config.yaml
n_layer: 14
n_experts: 128
moe_layers: [0, 1, 2, 3, 4, 5, 6, 7, 8, 9, 10, 11, 12, 13]
router_score: "softmax"
normalize_top_k: false
routed_scale: 4.62
norm_eps: 1e-05
beta1: 0.95
grad_clip: 0.5
seq_len: 1536
train_tokens: 249600000
steps: 8263
dataset: "wikipedia_en"
Below are experts of layer 11 (counted from 0) of a mixture-of-experts language model. Rows are named router (the router's row for the expert), up (a neuron's input weights, with its number) and show model dimensions 0-159. Each number is 50 + 15 x the weight over its row's rms, rounded and kept within 0 to 99.
After each expert's rows: "gets" lists some tokens that make up at least twice as much of what it gets as of all text; "comes after" lists some tokens at least twice as common just before its tokens as in all text. This comes from a sample of Wikipedia text that the model never trained on. Tokens count by the router's weight.

# expert 47
router:57 48 67 47 45 52 49 35 13 47 34 28 45 14 65 51 49 55 52 41 26 32 69 39 58 55 59 55 36 37 59 71 25 39 33 50 21 47 78 57 84 66 60 28 46 39 50 42 42 36 40 31 59 59 43 58 30 78 62 48 39 46 73 47 60 38 54 32 89 52 41 57 44 43 41 47 46 44 70 42 38 55 58 74 61 53 28 41 51 48 68 45 38 35 47 55 69 52 48 54 60 55 56 72 47 49 60 67 64 37 37 35 29 61 37 27 92 56 67 60 61 53 41 35 35 60 31 68 36 58 34 86 14 39 61 48 61 35 65 49 74 27 63 39 61 31 74 72 36 52 42 70 52 53 48 54 54 32 80 59
up4:46 65 38 65 67 77 65 55 59 67 56 33 48 52 56 46 36 76 56 50 27 43 31 37 69 50 62 21 56 46 41 44 48 39 53 57 22 54 73 38 57 36 20 39 26 35 49 35 53 55 30 70 53 62 57 62 37 54 79 28 72 67 47 62 91 43 59 32 55 26 40 53 60 56 44 11 42 13 84 61 53 32 64 61 51 61 58 65 81 19 36 60 50 56 36 57 43 34 50 13 51 41 34 36 55 54 52 45 56 42 58 43 33 56 70 50 50 72 47 53 77 45 38 71 45 26 35 55 51 41 37 57 30 20 50 18 50 65 53 58 58 52 44 45 37 52 62 42 64 49 45 33 55 44 68 60 58 61 77 58
gets: "0", "4", "9", "8", "6", "5"
comes after: "201", "200", "202", "199", "–", "198"

# expert 72
router:44 61 73 53 31 33 24 50 22 68 32 49 32 47 49 56 62 45 45 51 46 58 53 20 39 43 62 63 22 66 90 50 51 39 53 70 55 29 26 61 36 61 52 36 51 67 27 57 50 53 31 41 41 67 47 45 47 41 44 68 46 20 42 53 30 29 19 64 51 16 54 40 33 40 44 57 51 48 36 71 47 29 45 61 48 64 41 68 38 68 80 52 48 27 43 62 33 43 64 71 57 66 38 54 27 44 54 55 28 52 46 33 46 68 63 55 59 28 72 38 32 54 18 30 27 68 44 59 46 51 38 80 34 62 68 63 64 46 41 65 61 34 51 49 36 69 84 75 43 71 27 64 45 41 47 28 52 45 49 35
up0:53 46 47 65 75 65 24 57 61 46 52 43 44 35 69 60 26 50 64 58 55 78 47 60 55 55 45 75 38 32 68 46 76 73 56 60 60 69 35 55 42 53 40 72 41 57 53 72 39 59 62 44 44 08 32 74 75 66 64 43 41 34 52 62 57 44 25 59 37 61 73 38 43 50 38 61 66 68 51 62 33 37 41 27 50 29 57 39 59 46 51 50 50 70 42 63 33 28 65 52 60 51 23 41 48 47 58 44 43 53 11 19 50 78 78 75 72 54 75 31 26 28 47 60 63 43 77 29 48 78 54 65 39 59 52 52 45 60 51 56 32 38 32 33 58 68 64 48 51 54 11 29 48 38 68 68 60 40 41 48
gets: " ", "201", "200", ".", "199", "202"
comes after: " ", " |", " (", "–", "|", "1"

# expert 59
router:40 59 29 61 33 61 51 54 41 53 52 45 35 38 17 49 58 44 45 40 59 39 72 30 59 24 63 25 45 39 47 31 25 22 65 76 60 44 44 49 50 38 59 69 57 34 46 49 40 32 46 33 56 49 61 64 58 53 69 73 48 44 44 49 34 50 39 50 27 44 71 22 55 72 40 80 38 76 29 48 50 54 62 57 51 99 34 34 34 43 44 37 47 47 59 71 49 36 44 47 87 43 48 76 43 56 42 29 36 60 50 73 32 34 47 36 58 53 54 58 34 60 49 31 50 60 50 34 44 22 38 42 46 78 34 59 72 45 22 60 21 26 48 30 35 50 58 58 34 67 29 53 16 38 28 50 45 48 56 33
up12:41 42 56 62 39 65 27 71 66 29 28 57 47 33 72 63 54 49 49 60 33 50 28 42 58 51 45 59 27 40 71 66 42 24 36 56 58 68 47 62 29 64 58 66 43 64 79 46 47 15 57 39 32 28 59 43 06 35 65 34 46 50 26 23 65 61 52 72 37 66 60 47 28 53 24 49 22 52 51 33 36 91 72 56 66 33 37 20 37 46 26 49 51 42 36 65 47 48 71 50 81 49 50 52 42 66 33 33 36 61 48 86 50 59 51 42 51 56 72 48 44 62 82 45 66 53 58 51 44 60 53 52 52 41 41 17 30 42 36 38 57 55 37 53 69 41 52 26 40 33 54 43 46 33 54 46 45 36 56 33
gets: " ", " |", "-", ":", "|", " by"
comes after: " |", "|", " |\n", "\n", ")", ":"

# expert 98
router:61 57 60 73 29 30 38 44 57 59 26 47 67 47 60 48 38 34 54 48 90 52 28 61 46 39 43 52 68 49 64 51 44 55 61 68 40 46 75 72 57 56 47 32 64 89 51 39 60 67 38 53 48 45 34 56 60 42 53 42 20 14 41 43 59 46 66 49 27 27 55 66 23 36 72 41 51 55 42 49 54 36 44 60 43 56 56 43 28 48 68 48 34 61 42 56 21 40 54 58 51 44 63 76 71 50 52 35 46 50 53 56 30 31 36 34 44 47 15 50 33 32 16 41 31 50 35 70 43 26 66 66 39 80 27 56 58 48 58 45 33 57 71 46 60 12 75 70 16 72 27 50 59 45 65 58 43 32 59 54
up1:55 45 68 50 53 52 61 62 71 56 48 31 38 29 62 45 39 47 12 65 54 38 27 51 45 64 37 80 54 55 86 36 75 65 41 73 64 76 53 51 51 40 55 54 73 57 45 52 41 77 36 46 84 58 61 30 48 72 73 49 69 42 38 61 60 37 39 45 06 62 62 27 25 40 57 43 26 55 55 39 27 78 60 33 63 64 52 20 42 68 29 39 48 40 80 42 43 51 41 35 50 52 42 44 43 48 65 56 51 32 21 62 60 38 49 47 61 74 32 49 31 37 48 37 64 30 45 50 39 45 39 32 38 66 56 55 52 43 51 71 03 33 49 49 76 41 66 53 39 64 53 66 45 30 45 59 65 49 55 60
gets: "-", "\n", "|", " |", ")\n", "="
comes after: "\n", " |\n", ")\n", "-", "==", " information"

# expert 2
router:64 54 52 49 32 47 25 27 42 53 37 12 54 54 48 64 57 53 42 50 38 42 44 42 60 74 64 36 39 51 93 63 42 62 64 98 37 48 41 70 74 33 57 40 47 50 55 61 51 71 21 38 46 52 39 43 51 56 30 46 62 46 38 65 39 67 47 58 51 41 40 37 32 70 38 50 72 36 39 48 61 48 38 67 40 68 41 44 58 59 73 33 46 26 45 69 28 45 39 58 65 46 56 52 63 82 43 37 34 57 49 25 38 37 37 52 65 59 64 16 48 33 24 26 25 60 49 45 65 36 31 76 36 29 29 15 73 48 69 61 50 50 59 40 50 62 63 39 61 46 68 65 46 43 43 45 40 46 91 29
up4:46 37 51 38 57 57 62 53 37 21 61 36 57 68 42 60 74 51 40 57 59 39 50 56 78 64 51 52 50 92 44 50 59 39 53 56 53 27 70 81 68 64 30 44 29 51 50 71 50 61 46 46 59 17 67 50 69 68 38 25 70 48 56 40 45 12 50 55 52 58 37 19 46 50 52 51 62 60 67 83 55 64 54 44 62 58 67 52 63 39 34 51 41 69 45 57 50 68 34 49 58 50 35 37 47 64 57 68 44 40 88 15 42 58 59 69 54 57 40 54 49 24 40 24 64 35 53 36 66 37 32 61 33 47 47 29 52 99 53 51 59 66 42 56 56 47 62 24 36 29 69 42 57 67 45 52 69 67 83 30
gets: " ", " (", "–", "201", "′", "°"
comes after: " |", " ", ":", "″N", " /", "-"

# expert 79
router:47 45 57 55 54 57 55 17 34 51 31 31 31 59 55 47 62 43 50 50 48 14 66 35 71 63 55 63 45 62 91 71 45 31 52 49 45 54 53 70 78 35 26 31 64 57 51 42 50 30 33 24 40 54 59 53 26 47 38 56 21 40 38 53 47 45 36 23 63 41 38 42 52 63 48 52 62 55 49 20 44 46 33 56 45 44 34 38 47 56 51 63 14 47 54 47 56 43 53 63 51 51 20 65 23 68 41 36 62 64 52 26 48 62 39 60 59 35 35 38 47 26 42 27 27 79 28 53 41 18 30 67 41 13 68 67 74 38 54 58 36 52 58 40 47 53 48 80 41 58 25 60 40 41 41 36 63 57 84 35
up0:63 40 45 60 59 74 22 55 67 27 66 54 67 63 28 55 62 50 33 62 20 34 17 49 52 72 33 52 33 41 51 51 90 33 72 48 50 55 25 64 45 58 48 30 52 48 53 22 65 53 42 54 57 55 63 65 43 68 65 24 15 75 40 46 54 75 63 46 60 64 47 46 71 67 38 09 54 70 54 47 44 41 40 52 62 30 72 44 35 16 41 62 32 62 49 49 62 55 74 37 47 54 28 50 54 38 39 55 55 60 58 60 50 58 35 46 47 48 50 50 57 44 65 41 53 57 48 41 42 39 40 42 52 44 69 41 46 33 49 60 27 59 62 84 35 26 08 73 55 57 35 58 52 27 59 40 40 58 71 16
gets: "201", "202", "6", "200", "7", "4"
comes after: " ", "201", "202", "200", "–", "199"

# expert 12
router:75 42 71 62 20 64 39 41 61 47 59 34 41 37 71 58 64 51 32 43 58 45 42 55 41 48 53 26 38 43 56 64 53 59 50 66 45 75 34 84 57 38 53 24 64 36 57 57 45 30 65 56 40 58 47 41 16 67 42 49 56 55 42 52 53 66 43 63 87 54 59 40 51 83 39 46 33 61 52 07 41 29 56 62 40 78 61 39 33 50 72 28 12 24 45 59 53 36 56 73 75 53 71 59 40 37 66 47 50 49 65 44 70 53 34 49 81 59 66 65 40 56 43 56 30 57 52 53 58 22 32 63 32 60 63 24 71 26 53 45 61 40 76 21 36 47 47 58 49 74 52 55 43 61 36 37 46 24 39 44
up2:30 66 47 38 69 61 71 57 43 47 66 43 51 42 38 21 33 42 35 55 31 65 36 45 43 61 22 81 63 11 47 87 69 62 46 47 62 47 59 64 34 35 34 58 50 73 60 45 69 59 50 44 46 50 67 53 51 74 22 55 52 71 24 83 56 38 52 44 42 62 28 52 66 57 36 53 54 79 54 57 37 29 43 54 31 42 65 66 47 59 38 58 23 55 37 55 40 77 75 65 56 52 27 69 52 68 68 45 67 63 71 47 56 48 39 64 34 47 35 42 73 45 59 45 25 53 39 40 49 60 34 37 60 73 47 46 51 27 66 14 41 35 50 44 74 39 33 45 69 54 26 40 59 65 45 30 37 33 76 65
gets: " ", "1", "2", "0", "3", "4"
comes after: " ", " |", ":", " (", ";", " /"

# expert 71
router:61 62 34 65 44 48 43 31 50 64 45 26 66 57 45 68 56 48 59 49 35 57 52 51 68 40 70 09 45 66 20 66 58 46 71 47 28 41 20 62 50 56 30 48 56 67 37 53 28 37 56 46 33 45 34 72 57 40 33 46 47 62 57 18 33 37 54 57 55 67 47 41 29 63 22 57 09 51 45 58 43 37 45 41 69 55 49 36 56 48 74 29 61 14 60 37 41 50 51 57 45 35 56 58 57 55 35 36 47 76 43 22 42 49 30 53 45 46 42 89 48 67 29 64 42 68 35 62 44 57 32 53 49 61 72 41 47 33 81 66 83 60 56 57 26 35 61 48 44 61 20 71 36 71 49 49 69 16 39 53
up0:42 45 59 71 77 48 49 83 56 43 39 59 57 37 67 52 57 64 69 60 43 55 77 34 68 55 46 57 56 62 32 56 72 45 60 26 50 34 57 22 41 69 63 65 54 69 80 46 38 45 72 39 78 75 52 51 56 36 36 56 28 60 35 60 48 83 65 61 06 67 59 78 27 44 41 41 33 35 49 29 58 21 41 57 47 39 38 60 65 49 75 49 69 55 32 31 61 44 62 76 79 36 41 40 36 19 37 47 29 82 56 42 80 62 52 50 55 41 46 69 44 44 86 51 57 48 39 56 49 50 71 78 66 40 63 48 49 51 47 54 67 39 53 30 39 48 41 50 61 44 47 31 35 46 59 59 55 70 38 54
gets: " of", " one", " two", " first", " the", " all"
comes after: " the", " one", " of", " a", " The", " number"

# expert 4
router:29 59 73 55 40 53 51 46 44 54 50 46 40 41 29 22 66 26 57 48 76 30 54 54 38 55 55 22 19 40 78 43 24 39 79 54 52 40 49 81 57 59 47 45 38 55 10 45 46 42 29 36 80 61 58 54 61 57 73 51 29 39 59 54 54 39 53 55 49 42 67 43 31 44 38 67 41 54 34 53 48 60 45 64 49 51 43 48 33 52 75 37 34 32 62 51 36 48 46 55 60 62 74 80 28 65 61 28 44 79 55 35 32 38 36 58 71 42 60 42 45 20 07 37 42 99 77 44 45 66 41 78 41 57 80 59 48 52 50 63 63 55 43 72 45 54 56 51 44 58 34 56 37 56 45 53 53 32 62 61
up6:33 55 72 81 44 65 63 29 61 26 64 67 42 32 63 49 44 60 46 75 60 32 80 38 29 53 53 35 28 56 29 76 32 73 71 30 38 53 37 67 60 55 54 67 39 55 72 40 55 40 48 49 58 40 60 67 49 24 67 72 29 36 52 48 42 36 38 51 51 37 57 63 63 16 51 32 84 42 41 59 44 53 40 53 61 57 52 37 29 69 41 38 51 50 62 54 29 12 26 48 38 30 38 46 43 50 63 30 55 51 56 67 22 39 71 40 76 60 51 45 40 23 56 45 71 54 30 32 49 21 31 59 61 61 66 48 52 64 69 31 42 48 47 69 55 27 47 42 39 42 22 35 49 60 58 64 32 74 72 57
gets: ".", " V", " A", " H", " M", ")."
comes after: ".", " the", " A", " The", " M", " a"